From a checkpoint of a small mixture-of-experts model trained on Wikipedia.
Experts: 1 pick a token, a shared expert of 128 neurons.
Below are experts of layer 4 (counted from 0) of a mixture-of-experts language model. Rows are named router (the router's row for the expert), up (a neuron's input weights, with its number), down (a neuron's output weights, with its number) and show model dimensions 0-127. Each number is 128 + 32 x the weight over its row's rms, rounded and kept within 0 to 255. Numbers have three digits each.
After each expert's rows: "comes before" lists some tokens at least twice as common just after its tokens as in all text; "mostly gets" lists some tokens that are sent to it at least half of the time. This comes from a sample of Wikipedia text that the model never trained on. Tokens count by the router's weight.

# expert 4
router:065092111129099082104163111150150119101114153129126151150148114169133137156096119132167144098132112100158176129125119170169118124121072125045203082117117066132075137109090127082090077159102108143155077116147064076102098113116121135133139132153097073082116159089123119157078114108094108090085137095081101086158110109143126151053158094101119134081119107162080157166151181085194114147127
up30:133104087066112111116172139116086098180081131138081169138150153116175127106147112134140141133132168151158153091137139140145128114148130105065122111150179160078138099155142101067138090084082147158136132099093068102069135155111114071124151164134075106141088139111124078156068115153096136163091083148117146191131138156113062131091079074168173130119129103167140073096112072197141124079169
down30:123118148153103163202078110114142141172143145122104120208138109107115096055113103103110136123136096144044196092091162203125132163152164136182086150157140171115105147142110135160090137134149131166168164092080153125158121121110122117091120166153132157193144071130138174087113129091148088175171200129111103106110151142118176128112126113035135151138143134079135150091138144142154148143083
up31:118122133100126118091116180114133163118190133133091092062163085137131134073205123029145086168156142120079123143080115061147105060109095132101149116095156085126132159113103117111098108168056125157124119114155144178116086169101146154080112045143104091166142173148167126140162080111185133137146116140131124110129129144067130150119148156174160097125083123154101136136102106114185125098125
down31:157099163118067076134100210142144087082104188140152138142139143138110137119123113124139122099161128171194096138129139082121105133096173104169128046079094131140172116089076137144171173108114144074185086127130176116146117161118136099119136120110094148103202142140074119140141177102127142020124141169161162088143153161105108136121114149157135127101124104128124087036139133121150129105166
up32:155085116135151118123206089142104130127129124178088095178117120105117127122173167073145091095140191126158118158111110100135088122149120173137122145170099134082161120141129080102127181115069130050107089138117143081121084100135088130081116113108137134223097092149103171176139111160182132128119082120084117199131069139113120087136147175114161172150095114135125134160055113093173157100099
down32:160113117204116097116084149143135102087108129171114089154104080054163112043128140108145134114159119160176087161122107097080147117177114136133080121117069055077140133091098136166150143174040133150114123182128104132101146102158176121137102161119131127166133087143107115150159079118139123113146082073079149125101078153158145127114085124129160186152081113103129110084098123118106187078123
up33:111126080109138154149125107156152107101119137188152100159139106114077080124156103111161134141118058139107140165190139127133143117104098120123158146148049141070172176158084166074079101118135105113092102121165076110121118128141032146090114124139167083174128095152104137100102191124091135149126133146131061171105193134145142163061127148086092115141116088132107179155142083170171147171102
down33:129130189113132128099139056147136155174143151092196192120135130181097159136090174141085196114102170124143111103118123141122111148139136099123123152155161128111130133097098108139135177145133105068106119132167230189101141091096159110159158134133092147098178180171137097116100081155171126111152129106117189090124144128107168080172102074182169136091160168129156136124162161055113138109144
comes before: " s", " m", " f", " c", " p", " l"
mostly gets: " that", " his", " the", "The", " and", " The"

# expert 7
router:112120150173092128132170125154115087155168099126120136108098135149153169111070150125091139094105126113138117133099095139158119097147112108130180139137182153127118161095051118099106120130091119159128065118165100124084123173193103140105085120156099063105046128118158096149110118138034038157109120184075122127083087147143060114092099132081105118124133129157067119088126173097180115133129
up10:207122121183094083124121123143165206165118124103056087120131166170141184095097144152124132102075083118141142071108129093115136156155074115156115099137057113148099133044086118150123120148107139112108171150094146097173094119118126189174180119133085123169141089046175134125112133131088118075154123126078190149173103130137114144144120136129088119128109125118137089164140152106074151133153
down10:109168116151107147138070143142075144097148084122154127082101160171084157164092112156105135227106142175145152029122156145149094154133111177121100154060094116153155126120109151135165107154127133079103083135139140210163185110125152157070137174121090137109132148163117150097076090145166115199123156134123109164179125120124094139091087104103095067103176100135100145111118116120135115145136
up11:112124151087176147140134154154133128146133103156171142124155072124116138047088168116184092123139104146129151115149139035186118101085116124140147145171145098114162070064078117171101143120116100157169083096169081103094145158120169058176180154155071136126131126164136173095132120096099084058141121129143127124155135177163097091087120137150121135119132091083090144201172162134125125143114
down11:077121043105139147097163141178150114159069112101121149099148114145148082084098127078124118165117145061178127128111152155147100090071117106066184135097145111118132092145137118151125128157125087164075073070142117106119127105091098139180134159126095094202135116102126158085156081150142079074118119099116148126143130138127185132130147138146128145100089201174108098033134165106152165144134
up12:105152143154114088099111154199181129169133121089107111121121159150096146144071142035087104142094064195138140166131160131138109180157127139097146135106172131150081097132104100121119140180124125096164158119132122106084125160089127093160154126135112146119138064086137119113140123133156145134084150129137082133092107069142089169087112103134139151063140100110102085085152149047136222191096
down12:135053148067159072121158095143091100165162125064109130115087120098122095101173154215158149127116144128114124082152139088156155134061183124136102115131094092148161187131157148050151160210142119141143137106168170197134148124103098121147150130099171205166111121133093157087155105094140122123101122111127144051089118101137161153133145175118121136103128092149103117134103124137096171097145
up13:080122153176115079172145113077126125108058059081108076163206105112163116176110140151068081170114120099128074119127127146134144144140079096089186097156132102109114161145109143108124109085082174170123166133133135141207101170089176149124117179107137166104121138147161090182142101077143151082137099123123111163117068097142125092122106140164124196140115162147161175125100160152147138122138
down13:140129109187139129166147161142155131124140144162122169112155073144100154154121085074120145105127138096160128170094144138083076102055142172150124094116078105086103097136093107173124166121073144125098187135135099168128118166106144133128098102110150088195202088077120119089151109148152031138175145133142139121082110163111151141140126183132203160141101096113203124075152125144081112092117
comes before: " the", " a", "\n", ":", " an", "t"
mostly gets: " with", "In", " by", " at", " At", " during"

# expert 6
router:114151132083095139102104070108133107088123186158155104084113166182170174120073134092174095126087147116152166134100105170162160124171069110059160110114145137140075122090083137133084118145079105138136093121182109068150131060182129157120138116142089131091105178160137083173105153110088102158077126128126113104120108143130069117055098125118141074085111075155088134114126157086174110134134
up7:075134158104144165139137106107093161083117138122103119069180163127144178110133136171159153071139152135119129098135163122130149142102094159077133125145168125033108157125160133212193123099098126160144116124123098149119186087130061123086168103177130073156131139147106086121188158138115112100126112171095104088125136119117090121091187118113134116111108067223144116086145128120131093056141
down7:138101084139127152159067132159127159155186148112103167149099150086092125124110150152149097103128143126057150101086164106115171079111142111103109091111126147092136134141165192168171104129117117134078152096111112143163119141071164122146067207171110124119116193180144174127099167128213093150146130137104193097097093095117142191124072182114124089112134162112075123143136182166107127100138
up8:140091102120108126156158152099111145115137174172141172117137190109136105146120089123146141219122149097090107153126085150149153131103094094077107113110119142147117195093063135139099107162086147156098115157064117140134115146136139134120081169084115120083121163134155117110115203153146067158194179120081153144116092154109130175074137084110172159177134069058105145188109133083120091138088
down8:076048097112120171143133169168128141095169103156119168129158112109050172159076167069065134110144073141181096136153203160182114152161112122124114150123136104147109078143154123143155170126144143076167143126114105123140158138119104153104108079112172150154147113158084120129063079147131148137117128157131132193075096125138166096133187117054102180093158128108143109147109172127133097136086
up9:091149173111146105181080113181077102127103073111196131094171117145152158136146128077120109115148121052125175159153110084073109159179091164119112122124162139141139145178160134153139122137091108109169065130186066093111127138060138069111141089125199119127120109101178160143155113104109156065148115171105100139192144105089143124201095133112133089155157160114142143118126094150164128112142
down9:134209174110135079196141090166075135150041101135157087118148118098143110177180158099118122155145086093083131126128105140149125153094097124170114147100165181145136199152174096074176151080142116103148110128155091134106122165166113087176181112097168209124115138135166151150130121125125126126136078098155175099134126133120135155170112162156132130149147132115140180077095076197107150129133
up10:149149051121124144147160150109110131141104132149138094110056159141118091071163097116156116138150125069093114119088124119168148066173144121208157107137113050070131155072126093054148159137117140132154103170158112145100131113143136191079139117144129155120093105115159095082174085169084141129179113100111091088089104183120115124089109065176176138160118143116143136133130158120110095190157
down10:133118095170178186113148117172161186117153137155116127076139147106153077118076121140130121162075125073162147167082136112112139104221167117170128137171136134123145111116094144149176138184193135120181125110104137206070095087159124135127132113153132094137149128072169145125115175134113192109177175103133121137175169154155103145096191097104105108152141063121180094152101094136116132155130
comes before: "s", "ly", "al", "ic", " of", "ist"
mostly gets: "ident", "ual", "ctor", "eral", "inal", " part"

# expert 9
router:143163144108087111141127101117156064109165147146136181105106105116122127086059115143162159091068162065112145108151094178144168132138095115109140148091111125138130102143078126142101150204130119166168108086198140094126040115157122110089108111123080091115124132108141156201061121133105115100099069132100142075131126153099137122097099170044164080115132115162101110112168191104157123124143
up13:168142156153171160066146107158117113121099116121144111128093111127182210127120114126173135115124139129155131100087136107106156113145107036132140107196142132122124134104190129203150105145111168119142218179108102120146157123134119124116112163145130164191122134139090182187159131191141111144110134210135111199120104130096165139126093136108124080137088153117122155076174124141081127207143
down13:124149150124149120181094132146158096114104091077155117116108147138128082183071128130087116111101164108140138133113158110099165169180121140131149140106165134085113138179100134139141139101086138134197105124069189153161160145094172115113187113157148150116166097111221056162129159192151089165203114145101110153060119163173098159154122100112128146146152155146116108154153141064114074126076
up14:116158153142206182109109104096071137118141112145130139148151045195067108071129128145131122151124097106152093162111127136087148131149118134069127146135136149168113077163095140162106202154071122137070110155222146123168131150159121081108094118125190095124099155084160110142164132137116146111182173074073046117134081178128149113116111097146136119151157121152145110133100136109109128160111
down14:151092175179151158126108091142135130165081044193178162199096033105104108103080144129165124097115107149143099143141072115095168147120106122148067094131149088176125157147090174112109127135135141085144149145140124107138141164095164116152187121125150141127152107143135160117161102167119159110154132080108144100168107163145153107116133103146163119094129219097156083067072104103111120075134
up15:119121123125157164175128080160126165132065127138150094137121129106131070123123143135077163111104153118051085101123134132117068079154081112215114089116069124083101112102172198102107126124118079158099101145174182135071091114114094149151074139152105104153130098078076122170152141139135149143158084127110178152135053112091119102092076128099139075165112135149104126155181110146093135133093
down15:154144102173133185149120122159124147082134159111212160143163135080140190141155138135106139095114055126116081142152107162168099132097150128207077200165142150124129108163124127065168103161165168164096077142125098151147107142138158142151097108104121097058101075104133103148161176100140092109136066122112172218118161140107130158100135107132158136139100157066121149096147133162099098147135
up16:094125167125175132115126093211118148100190105103101168155090141088112161111148143082119178146133090091104079121093102143118116086175127137099126115081144139194111081119108138115097120095083118182135190118147120110048144168171141115154130198109129110101113143068095170140185088215191116151119107100130141108134163160093056135112138114102138087102115108163127126092115112164105130111096
down16:161099135137145137142066160170061112107168128091153139125116068101070087148123108161140190118152105151119072149115178155137181147128142100170115102135172093137073119129106090161138165164140098135146160136113089147151112122157153113116101153114139148165183147136190165145080127179175114123150143039121178095109107175129091179158153112120156175106148147140133113157101085177098116190052
comes before: " of", ":", ".", ",", " and", " in"
mostly gets: "ation", "age", "che", "orld", "ch", "io"

# expert 15
router:086120157085139109108129086146135072113155138096130117049127153183091161121090060144155129104113181121184134085143138173120086168173093119127192148076179105122058134148055123118150120148048146150194094100192088083111126117161101124115121109148114096130079104131152099156087121084087103107087109154142130145146124098100114114114109123123170138169098133180108151162158144061130107133119
up13:120131108120150182098148096120122109096149109090089148109145081160106149018091196125166149126154124107062138123158174123115108153117166170090127141057120121144166094154107132072129102120125168107111103161096069135146131140166141182132137126131068065151118139086092104176130127129092119184134179128108057095116098162144128156128146147128182115098135127073125122142155150074097043141160
down13:132130110178130136142137109133160093104102128100140115185117116132162119133151163116117117150126175143134190119106143098116149123118167110081115079131079123118126146129154192146148114037104197142122101159137110146149120156185120187165129074146109159179179083132150111139202143079137134169133170140094119129174114146109182113151177091158168083156165081109108133162223174115072098110185
up14:092159114136122104095130004133118072092086140114140130080127116152119150144067137141168102123154145099165150094135151118122183089087168102172099169168116107127127110119159085082152108130108142099189110163200173090090169142110117091180148108118093119095138135099115100170113162126163151119162167110129128208142103106165199146115142148162111119167123135133086113101154128063148132071167
down14:062096146158162122144152142161137116116121108138189133132096105152151048113083168132168140061116103106070156095096126108118125162080124150150119158089127166117153132143125122125141131160088100154142157067173161129102128165170128104096102124175094125171153105107110110100162177117132141153116181171142136120124119075174163176165228131123138104169074160060110186115101098131064100079106
up15:104109090119115136110178078194141114080144108088145137123134159216066129112194130136128111151121149072139120174113191148121115145143133078107105140141085166163135138091132114168098100066157123080104089081079060147133114146083139150141094121130123126141144155049125180173101076179172180098051090138123124102122122157108146126131196146131101126105102117153122175130130143118180151130105
down15:106110122150087228118104166169105147152074136135122067109092085194082123088096087159212131115140117097123142150101154130195143134138113134135177072135118165129134168113126144153146122065122101112130122152087179110128111140136213075079111116118090136119146145167168070197097133126191055135140118143081138123131139145167148137137123126148080123107153098118112132126149129058138118137161
up16:145081119134053101147154116156119123127139092087179170090160142173118159140125111143150069143089221140180135135102071165139160180100145145156125089193088086158169145162119118102144091176157095091123123119136087162133162142117138137099114140182124126122075154159152127160118193190173161072100157137159175104127158059118117094122086136165144138110122173086108156138148101111105097169101
down16:167132140104105083114147132106081129091118116118134147107142128140116114094144046120124126117154158144101192163075135156174188129117140149100129105146104143109137121148095154159172113115089096181054169103130167107128165158173109126053127111180140083176135163145128162151161204201110158126185124117107128082059154144100167169117090142150122137188145147129184138162143091163078095082110
comes before: "ing", "er", "ers", "ed", "b", "d"
mostly gets: " o", " bu", " Com", " ro", " work", " serv"

# expert 5
router:115131170104146126079173113094174116132140104129132178141100100146120148117155088107169128119039105101166140121136105135127154152130040079079148156090122131112112119142083127116131091152119106170176104138206119097117116080165112162117068106121103067091067137117162101164088082072120153113110124095099133078157118153122076139026114144060158128104101108159083142112096153134150138090127
up17:115113169115145105102102146163165126103137144136109121114142123137098061111085122132138095180120177169086121135138111119083159124140140049131065108052100143095076165131125136125139092134172134127156158123106086104138091131208116075143140076090093134064194145107138081189109142086082162127173127165125059121126189133197161100128108142180147148139084144125105176114088144121137126176112
down17:154110124099154115151137098100192114124134165109147128193156112121087154074139166169144127094136141084098133160123164089105143088142113151117036134137062155138179123132167173116138182161058115103124120110170105146083120070165107087165123122201165059172171123111114139079101106118081128160122136110123144067136140122107147081086108154162144120151154154168108072112119100164074133093176
up18:162108112158079166102140125160176112086078099101142087132017141169102133156129094096162186152111071139116101077127116106106158152050119150152144114152193138114135107154128134100147176132137157138134181127110125168074177188155149170116099115101105125116125076110165135138112098111182063172139137111126136148147178150134136065126125146125121107127060195088100134113068134128148123134172
down18:100104122154114097142115139126155166133092153138121141135105177220090118125134127139088181144122110198085121146161101121076098105166112097173094183147131114123125081138107123145069111131118144121154150146130056110167135116179148121108097148135164079129107102148161102107210120107099191088066119077117176167065109156155175159152151169113159137154040137140132143145160185149178114132125
up19:070171130150153141075081144079100126096140175111129162145086082144108115123136133070076061189150146077087134090120153131172165138170174137133112126065093118112135096123186116128105119133168129101102161068135177114141134122127105081154204082132143131088074210099124141144081121138135166102082149118113155090147142150191086114130129157088140179157151131119084143127085102112105175152120
down19:162092155163180128095107123164158107067159151099125126130132135074127108176170111171121064121160120155122113116066116170164107133079136111168076090124119168131106063124133161107150109157151151087097155097177097157158161099130105119079171155118187150147152059116028133144131120115084121069143057084120137149156117109100135086105148094114113163167155127176169106114094142083086151112126
up20:143084100115160141146118085150127112116089137140158096051123139147121124156076174134195138136098113092159149146067136094116114140175105099142090110127148155127154091156142150062138130074169122180082103069110158148112138105091147109156129145127166071137121148077142095171113197103130147153127153104145088192149160130100128048092081081122054153163142135165097116216130107115112165122138
down20:156204167148153169159211153155064158117058151080143122144134043150191152135150172104146104178096144146143149137188121068138147113163168167102090115096153107110172178148166148127132126111145094138124126130098134139119157094146174179183148108105146123097116167134132146082165110146172126120137151125054126130095178153152127122087177125173109113136157123140094078136111147169118173083118
comes before: "-", "|", "\n", " L", " D", " S"
mostly gets: "-", "/", "|", "–", "\n ", "\\"

# expert 13
router:086125114113104112105109122128134080073136152113126117099101118167126168163107090111125160094093193130151125138119099138136112094181109119114203114128139111126076089140123102144138095170123140199148101132165105089102096103162108150143088099195106077088103137132119090202055099100096132100106088158067077093110092157090114101038130109112133110098134114170069127111156162140206124171139
up13:174177103211119147124076151137116134105102185115100165162119131057167162149112146138177141088112125114124086150074088176090125165145185148136146182108140107123176128170157089105081134151064172167175117157183174134102071165153165147113100071121122132087121064174181092170085082140149160132158147139132155153124133118173156151141141180149105083134130151115131135094133106131145152157122
down13:157099113075191137137180193178089077087145093134142059170124131134144116145158109124146120119130118170151081129138051105203144167153138095095130167175155146121153119135093167119219109099073119125144137117137097100163166131127136137110129197109137082127171146119100105135161134109151156150130124125169053104149065125120080157137126171158078111106172112085119160142139127080168098162092
up14:144124113127088117143131132056104104138128109116123110121120170125169094155090121144101169169099047145116067100172077084095093109124030086140122160145121100142163147112128143163158133095118099147162158126136126102127113178174174130107049174121181085177113161118136188142188130132108135094179103100119048153156125166121129136128094110110171083167150137134153115176128203092119148137117
down14:112140132162112115118168167088060116134187134161136146113106101081108157140101095136080122142132172147122109112137149100117098087151107155111070116173141139122147106141181137122140108186119133099104110088168110127102104103065147071124136141146154064135148117153169083116091107099111144160096135107140176102127193143131132118132215110143152117236117051172160098147129112148164047193124
up15:124071137139114159067139152114112077098106184085122159152137143100192115113136146153128135159116078187103153141074134120098112122140150118124116113119119140108112072126104108120127156162154117129183164153193121087159157132126195155165120124049068072162128143133072123144148089081121087146056093153123105153104147092135115136146136210110189078154168113141047143085121112134158150115089
down15:129158144139141113129102176133117121073036179111114105085151121122167112179092129107101182138091146150170114117165116147226168127117159160108143117098160147107139145140189108075151090117082112150129152102134106117174159185096128128131145188167123161091121107116159126160076147220184132081142121067130127162096086108098143091113138123097108127155190101176174121176105140120110123129163
up16:064138115141205172148113111126115114129141117173162117115106138136153195196118119082161102183080122116149137129110216098163143145161122177158142079154119135066071129148073103155111112115107169206151138143118124137098105110151118122147116130131146147105118157120080075102151113166099137145135161122083107139171081159152074187109150137086182109098164155076164157056108137121144143078145
down16:123096127110144089134090104148135164087149123109117135057141076160120138151123174137139116145145081083160101101119134131157164111129085211135124141085129088099105108156129109112118104176102140158188148192147139195094120090065161119126157133088210156157111151094113088101147174086137154147125157158141095096099083126121031125109078168128088103061148142111149191124099121118093135087095
comes before: " to", " in", " the", " by", " a", " on"
mostly gets: " has", " had", " have", " would", "ted", "ated"

# expert 8
router:089109127111053122120123097188159154127140183132141141142057108139103175115123123167098170145138148086149161099188115168137126101100074177076155115151160104078123111100108113098134114142086152141160091119161141094118129117165162155116121140164113122059118139085141111153094135094132137124094107141110103148199071164085119097076107126094165075130036178137109166129058181096109130182119
up33:121140085096155134143171102093066136124123068170144133095106157132185127136132110126158133155160122111128181099137119101087080152089122060105094044169135127078093100116203129139139177153090124089161149179136129156127144173112136118096143108092046153104085073098157078134125130124122116158145184190126188139130169094123116078105076133120162182113149097113121106099151125128147173157176
down33:141131097101123078120143126089126141122143114123129157129086163147085147105125147102073140102076122103115061132112156179128122085134093129183104093150133170098134103135152175062169121077127136175150139162151150152107132120082107161111075173127224136136125165149129089148132163066103094162209164176069164128180160157086069148111125115168166154126144110108097079147166120171185132133146
up34:125147108068099129156069123115132124141088061163086115157097116080128155114173147136134150113110119115188138140176116206111120126186091145044133128095116176113092132091104096122099104136106109131087101145109109098138140142149133144183179170067088171138095063176151136127129114116150134140141187092117155103101140143108122049107098110155101098131050140128167140080138151114167208124090
down34:135175102180128115107082160093140098140064075159093139133200114092129106152138123129168222124115127114107112193075078091117098131128090136111092202133116160101167182110152131092087076149139087123149118139100124081170134145129148162128170114134139152089109106051111174138097066125141116206102113113137112144134150098158080092095089136125102146149114142191118098111120105124095179163123
up35:102058137117088084147139123135134118154162118122177101149141108063134132184115150074110174049170115123074130088187108107065152124164134152121064091176166125091121104135145147138132110112122102128064165155159123108084103109114098073154099060157167122117074120141159199089100115084127103075156107114150130157134152155163119135116158158164117117100137149125161097050100097112101070118129
down35:140145139154120142178138162085110117159122087144128101087153219035124078076185120182083143102098080104108144094127169098188143155121063164188151217123110134169166106145139111076145129134118175138146143096090123174121132131105138113082142162117077171135106118060118106096101155114131130178134105143112080120099140122115132152087123115097140147116072112101107116154095149149157177136094
up36:123128157135157118085158124070151167126137130069135157154105101110112131059102147133112161135091150147131138114092135135085145128153133138098133143159133120048096078147156084132135148129151158175166141114166045110175065133100104098177076102126184115086089122101180090126147129214119099177130153102155040162156178090069142143156110101118143134107121124090154103106093151113156145194110
down36:159064171145151151143157112142227121090127144172156101068124096166156119099143203125110136140143129178084124102127089167142097153118107107090074123160106140111126159118131118160134114152122079153154100132126147092098157139072068043115118062114116116071121099154077127141063120161119148129114137110104115102047134147150103132193105136129142136061105157096128111098123104105063130082122
comes before: " |", "\n", " ", " 0", "1", "3"
mostly gets: " 0", " (2", " ", ".2", ".3", ".0"

# expert 14
router:138077129144128132084120119107144148101166142132192116087096084143099146126109108150172109110100114093172129118126125171156121124140095128036142069070146114109114095128108128101119079195113129197183114117178149073087139058140112153150139125129115093118097138145122136120097120126057082092145118123099130095141113159073070136069099117082114104099125111142069162108145130083119030150182
up13:153138090149153086065149113157093121103131168136139130105097153137107163162141145167085153118082072146181099114101123155109115189134135145159100110139151112185077109127141111152136150119147156117113075052135143086118164158106186126170169172169121091089031111149134104141163165103118106179122107087112186146166085093136125140164123133154142163087117199166124133147153066107118041119122
down13:135105099138171109137118138134099190168156158098222144049101142144130068090090161128085106143177127111132115124098133109109190163103101134179139107197106139095131155064187135113179153100119136113122158141103084099109138112131078157137157097186142177122132098183132172132153123047066090096151153159163108107106149167119163105132091150140102146170107123098135113167166086154128154112151
up14:151119098154114153198132164147143172094116117119109118121130097100177170059117180119134130140139104060149187143114127137102138113111192141127119134117107127147182072128147102092094122135087081146168131085161127137119094063128142106202140109149119112160097139105080156148046119145134132195137098136097070094086137131139076125137097173059095098148120160155085095088203098117124176158139
down14:075101084124158164100108110191098113145116128093182146089145073063131144103158092154122087104151146087142206183128135086059113134102150166083113158177149118123119167121132132150032120102165153075136133140132101186153059124102120079146148117134115197182104122133101140077148077149097127161133109128144092111145117102154130184121179164128125110114130126099137107059153152120163121121099
up15:129101083112132124085174130178187118096084121170122124118135114122073058157141158117153120121176135115137160133164071092151145150110167133111125152100133051139104085112103127131099124170136106117129164177091161147115149111168108124138097116156174157124105146089146146075041188155146086139067108098157121104114124067072135169134141144124097080171136167138182121060122154091073135182077
down15:084135093118079086103141071089122116085150148092111122118101121161175146113102186113126204134138162124131133099134197085145119151152111125164090123129179105120131175147113091171171185107083113112120138079159141175136137126203088114110054108148147135146097145121108091083146185109087159182160184142090136131144110143159151097135094129080152044140099165105125138128115043128134134117086
up16:134103148146109130090143133149164091147082160145109083099101105126091096106124080124164138178173097121164122114138161213122147104141125174129181181114147084136102205122095078076146150129124162076074141110159143095140081108111149126093177126113118120098135084096145158116156113137166154156141113080174111049136143093148028141173118090097146121154103171154146135204123107107163093118158
down16:134116102086136138128202118097170098117070086133130084118142131126139115124128131137113168097165130114104114125106120159131161140164122111140120122071103129132164146152099155141183165154107127127194078157147078107150153181118134111161077117114118135151137093160084187163211204147098155160162133049139183104092156119080148169204143095124081103199110109178100137123171154114163148100084
comes before: " |", ",", "c", "ball", "n", "ce"
mostly gets: "our", "ague", "ball", " American", "ampion", "merican"

# expert 11
router:133134140114103107093135111146110102107211134151098134104103117156099157135074120142123113075081136137153146138083126172128106114146108152105179111102132103118133091115095139083129132172075134153172092143157109059082144152146064162106149152195144076129099162115173098170068134133147040157110073143094137100179086107138090151074098128064138083127118099139066153124091171135142054123125
up13:091114114115157160104106080143142112147097138187125148142190115150115095171097126012069093098124095061102135132062125151150152159134137139162138180123184148154128134137159132131130164129119084108122169132138099094093165137180082116115176122087148080120093124142132107145097114150119128065098119109098109057086124175186074066066111121091107130090132141138155119107115183110130102159091
down13:170149120140174128167154107184114182126163163136103109094125113058107065147196151055098139122135140173122155144109139132101092167126160089109138144121185141164123226152135114150174112090171128104178129150152095101111216116090092138100194110086183146089175142121165114072134109170178134130131149117136162125172131156112086122124159122161079138158132152164122134126131100167158109150105
up14:121151096126166123133155118086107082102113136152060149125138097130187158125069153154103181089132180140149217150105084103082118154096180147078187088104150111180081114161149156137169164132160101123183104127151140115175162120098139073138144113169126087143131165116156091154071111132135141172125122108166146118121121170181210083157120133070115091161134133119169115118114169074144104086129
down14:121119165160167153139145104150108085137117110093141127126128146158130119164170115135148074170129101169124126128128120136121095173128148140119173088128072172137143153168225124132096138121123144082126181105138124112214141111075146099177120118138086091151169191123167125125202095184123098138175099116144189162117146150105124093176130091094108129225154109078187067096143157143141167133142
up15:140152117098112123091179114093096145145112181121164153159140114143110093172138120136100110192107099095072148098090089139163147164097114147114113079155107117071120096189129108111105164080129097157126112115164167136102110045108119152139118125157114099163097082113134166095124162108176120110120086075136186111107145130143205146083134122095173107050181109059077107156118101197143157105085
down15:143147126115105159125103111121144194117133141112192124162142129156150109164131052140097162153066112106142119130107078115128115117128191136145106058113079120085130148108163076127094173072139165142137112088101153202122128099155109139204101134136143184156138105139118163155169115123200211153112147143118159202148141132136174122185152105107177155150124131092148173120094141111197136081111
up16:115106129121116115061107067098134109141157128188110040078090145134149116092055167139153140135098180113097103132101134098173162112091074147103142127098164191154107106102099152129131156072158151146156111123126160147162128155101139169071113168159155154107091176128182059168159092092135141111126122151122122083137090129092090101175183161123163107144133132152144123062118107063150131155073
down16:143105088144122150092093139155124171146100128197144135054076131120143111179123159156142099128196182148104141196115069137169135135055067081100134154118173183156106153125175198115097152060143175142072171132147133134179192120132119156101149136092127161142125126158103152068145099079100138068139114136152159103160155171145112138098160133181134125146159134124132132105106095109126151136089
comes before: "a", "i", "an", "o", "y", "on"
mostly gets: "oh", "ah", "az", "ober", "sh"